config.yaml
norm_place: "pre"
norm_eps: 1e-05
rope_theta: 100000.0
attn_scale: 0.177
init_std_up: 0.0233
batch_tokens: 65536
max_steps: 3777
Below are experts of layer 3 (counted from 0) of a mixture-of-experts language model. Rows are named router (the router's row for the expert), up (a neuron's input weights, with its number), down (a neuron's output weights, with its number) and show model dimensions 0-159. Each number is 200 + 30 x the weight over its row's rms, rounded and kept within 0 to 999.
Before each expert's rows: a language model's description of what the expert responds to. This comes from a sample of Wikipedia text that the model never trained on.

# expert 5
It responds to: Numbers and list dashes. Leading digits of years and population counts, such as 7,282 or 1987, plus dashes that open list lines.
router,227,205,201,180,229,201,181,247,243,192,216,170,225,178,234,223,191,246,231,220,229,175,146,216,251,169,247,165,252,235,197,227,232,228,214,211,190,206,196,140,166,167,170,239,159,174,228,208,195,214,156,172,226,176,203,236,213,163,213,220,226,218,243,230,163,213,192,210,173,236,231,167,169,175,230,164,227,204,182,225,148,212,163,273,227,185,184,209,221,249,170,245,168,222,223,193,193,176,229,244,209,222,151,174,194,252,217,249,224,182,182,163,226,178,181,219,197,212,181,237,221,244,205,216,192,178,160,220,216,231,192,239,143,187,219,213,159,212,212,163,210,176,172,231,153,150,244,161,204,165,158,160,152,181,183,186,200,228,210,206
up1,177,232,193,225,231,207,176,177,181,196,229,149,187,201,235,230,213,212,171,200,200,165,199,175,213,239,221,216,180,202,208,234,228,189,247,224,171,266,175,163,177,113,186,209,175,186,200,214,201,225,223,173,209,201,246,225,209,167,178,205,184,173,194,196,210,250,214,198,219,161,218,214,202,257,211,189,202,175,225,156,154,195,201,183,220,272,216,231,204,257,217,239,221,216,184,177,204,191,188,187,224,178,177,166,218,195,225,210,197,106,165,169,199,203,177,287,245,226,189,229,207,204,202,216,191,185,178,212,254,204,151,233,172,203,190,198,234,194,239,256,170,153,199,212,195,193,195,179,161,196,161,199,212,244,158,211,224,191,204,215
down1,176,190,167,236,247,252,237,170,241,177,177,203,166,202,162,238,209,180,180,203,194,242,130,183,195,229,199,207,159,167,130,161,189,152,236,148,202,220,164,149,224,160,195,149,199,203,154,230,213,223,178,142,189,235,178,164,162,199,186,199,228,179,208,180,218,236,234,169,184,205,123,205,213,199,187,145,223,238,202,180,244,145,197,178,227,200,185,223,141,160,213,162,181,205,225,215,182,206,224,222,215,203,211,203,257,227,214,187,197,180,202,185,189,198,204,181,214,169,192,163,212,212,221,129,209,210,187,222,185,202,159,173,229,164,197,170,226,192,188,214,234,214,133,189,192,177,146,203,174,240,236,225,194,230,224,225,169,242,202,199

# expert 6
It responds to: Nouns after modifiers, table digits. Digits and pipes in table rows, plus nouns or verbs completing a phrase, such as college football game, former professional footballer.
router,228,205,201,179,229,202,181,248,242,193,215,169,225,179,235,223,191,246,231,220,230,176,145,217,252,170,246,166,252,235,197,227,233,228,212,210,190,203,196,140,167,167,170,239,159,175,228,206,195,213,156,172,226,178,201,236,216,163,212,221,225,218,242,231,163,212,192,210,173,236,231,167,171,174,230,164,227,203,182,224,149,213,162,275,226,186,184,208,221,248,170,243,169,223,222,192,193,176,229,245,210,221,151,173,194,251,219,249,225,181,181,164,225,178,181,219,207,211,181,238,220,244,205,216,192,179,160,220,217,231,189,238,144,186,219,214,158,214,213,163,210,178,172,231,155,150,245,161,203,164,158,160,152,181,183,186,200,226,210,205
up1,193,259,201,210,227,206,205,170,154,148,200,195,181,186,247,268,224,185,193,220,255,141,175,216,197,231,187,206,183,242,209,233,224,194,255,258,192,216,233,168,181,118,198,248,161,211,225,206,211,242,203,206,213,178,208,229,257,159,170,180,201,220,217,204,179,260,231,239,208,190,192,219,154,188,215,166,223,202,203,180,183,199,135,159,186,206,227,211,178,276,200,239,220,245,175,169,183,218,205,216,240,202,213,159,208,184,235,222,186,156,120,194,218,211,180,237,202,199,180,240,196,245,221,201,173,183,202,208,252,201,153,209,181,161,196,153,234,232,217,256,215,200,213,237,201,144,249,205,170,223,168,214,183,262,110,173,228,225,208,271
down1,172,193,159,224,232,172,229,220,222,180,210,156,174,216,175,234,199,228,229,236,259,207,139,172,165,214,145,218,173,178,180,122,157,139,197,229,194,168,166,205,200,230,216,147,206,238,194,194,177,216,212,158,245,230,199,207,212,191,183,188,165,197,239,216,171,231,183,171,208,200,172,210,193,157,188,175,217,185,167,195,246,177,192,173,182,224,277,210,177,161,220,162,181,220,171,253,208,198,167,225,198,185,114,186,174,259,211,170,195,275,184,163,192,197,194,230,179,166,216,205,188,207,219,158,206,207,172,210,162,194,177,122,194,166,190,214,187,246,192,254,257,197,196,164,181,194,195,264,156,251,179,186,194,255,244,207,163,198,212,152

# expert 3
It responds to: Word-initial pieces after capitals. First piece of a word split after a capital or preposition, such as R-ost-islav, R-end-ezvous, to change, returning, plus score digits.
router,234,197,202,176,226,201,185,249,235,202,215,167,220,182,233,223,182,244,232,230,226,178,138,214,254,165,240,165,252,227,201,221,228,219,218,205,189,202,205,137,174,176,178,241,158,180,240,204,190,216,154,178,225,183,206,233,217,160,203,187,224,223,250,232,169,201,197,213,180,224,228,160,167,180,231,159,219,199,174,217,147,219,162,265,228,163,192,202,219,255,183,250,175,224,227,204,187,173,230,247,212,221,146,172,202,244,219,254,217,175,182,173,224,179,190,218,209,213,190,228,233,239,213,221,189,190,161,229,216,230,198,243,139,182,210,209,162,210,212,170,205,186,167,225,151,147,243,163,206,159,154,155,158,184,179,177,199,232,198,200
up0,194,144,233,236,242,209,160,207,184,203,192,212,250,195,221,150,193,181,209,218,235,227,214,199,237,207,213,193,201,189,204,220,146,171,201,167,172,230,228,174,236,219,145,194,125,197,202,277,233,195,185,123,206,194,237,193,213,177,214,186,181,230,186,195,205,206,175,208,176,177,277,182,213,173,224,198,231,200,239,182,205,232,214,261,233,211,154,217,206,203,229,147,221,177,165,252,188,234,201,184,217,210,213,256,157,261,224,251,188,213,180,206,220,162,162,185,170,174,253,218,206,209,176,208,209,296,178,189,190,230,199,211,216,156,260,171,175,203,252,139,162,202,203,239,186,239,251,197,232,229,214,211,272,189,192,212,170,168,197,187
down0,207,173,273,190,163,226,190,170,234,225,240,209,209,183,233,248,253,189,187,174,222,166,179,244,167,189,193,235,223,219,256,220,198,173,158,201,225,200,198,258,220,183,260,143,215,160,201,198,200,242,196,184,199,208,183,193,205,190,206,185,228,245,202,215,198,229,281,203,217,152,239,247,218,248,190,221,236,151,192,157,202,191,197,176,195,215,241,151,221,192,205,205,199,277,131,227,237,201,151,189,165,242,168,237,236,187,215,144,230,162,196,201,202,148,263,184,253,247,199,135,196,190,194,216,178,214,222,183,184,187,213,250,230,240,194,218,236,209,128,191,175,165,203,213,214,209,265,233,235,218,179,192,169,159,224,179,209,182,238,205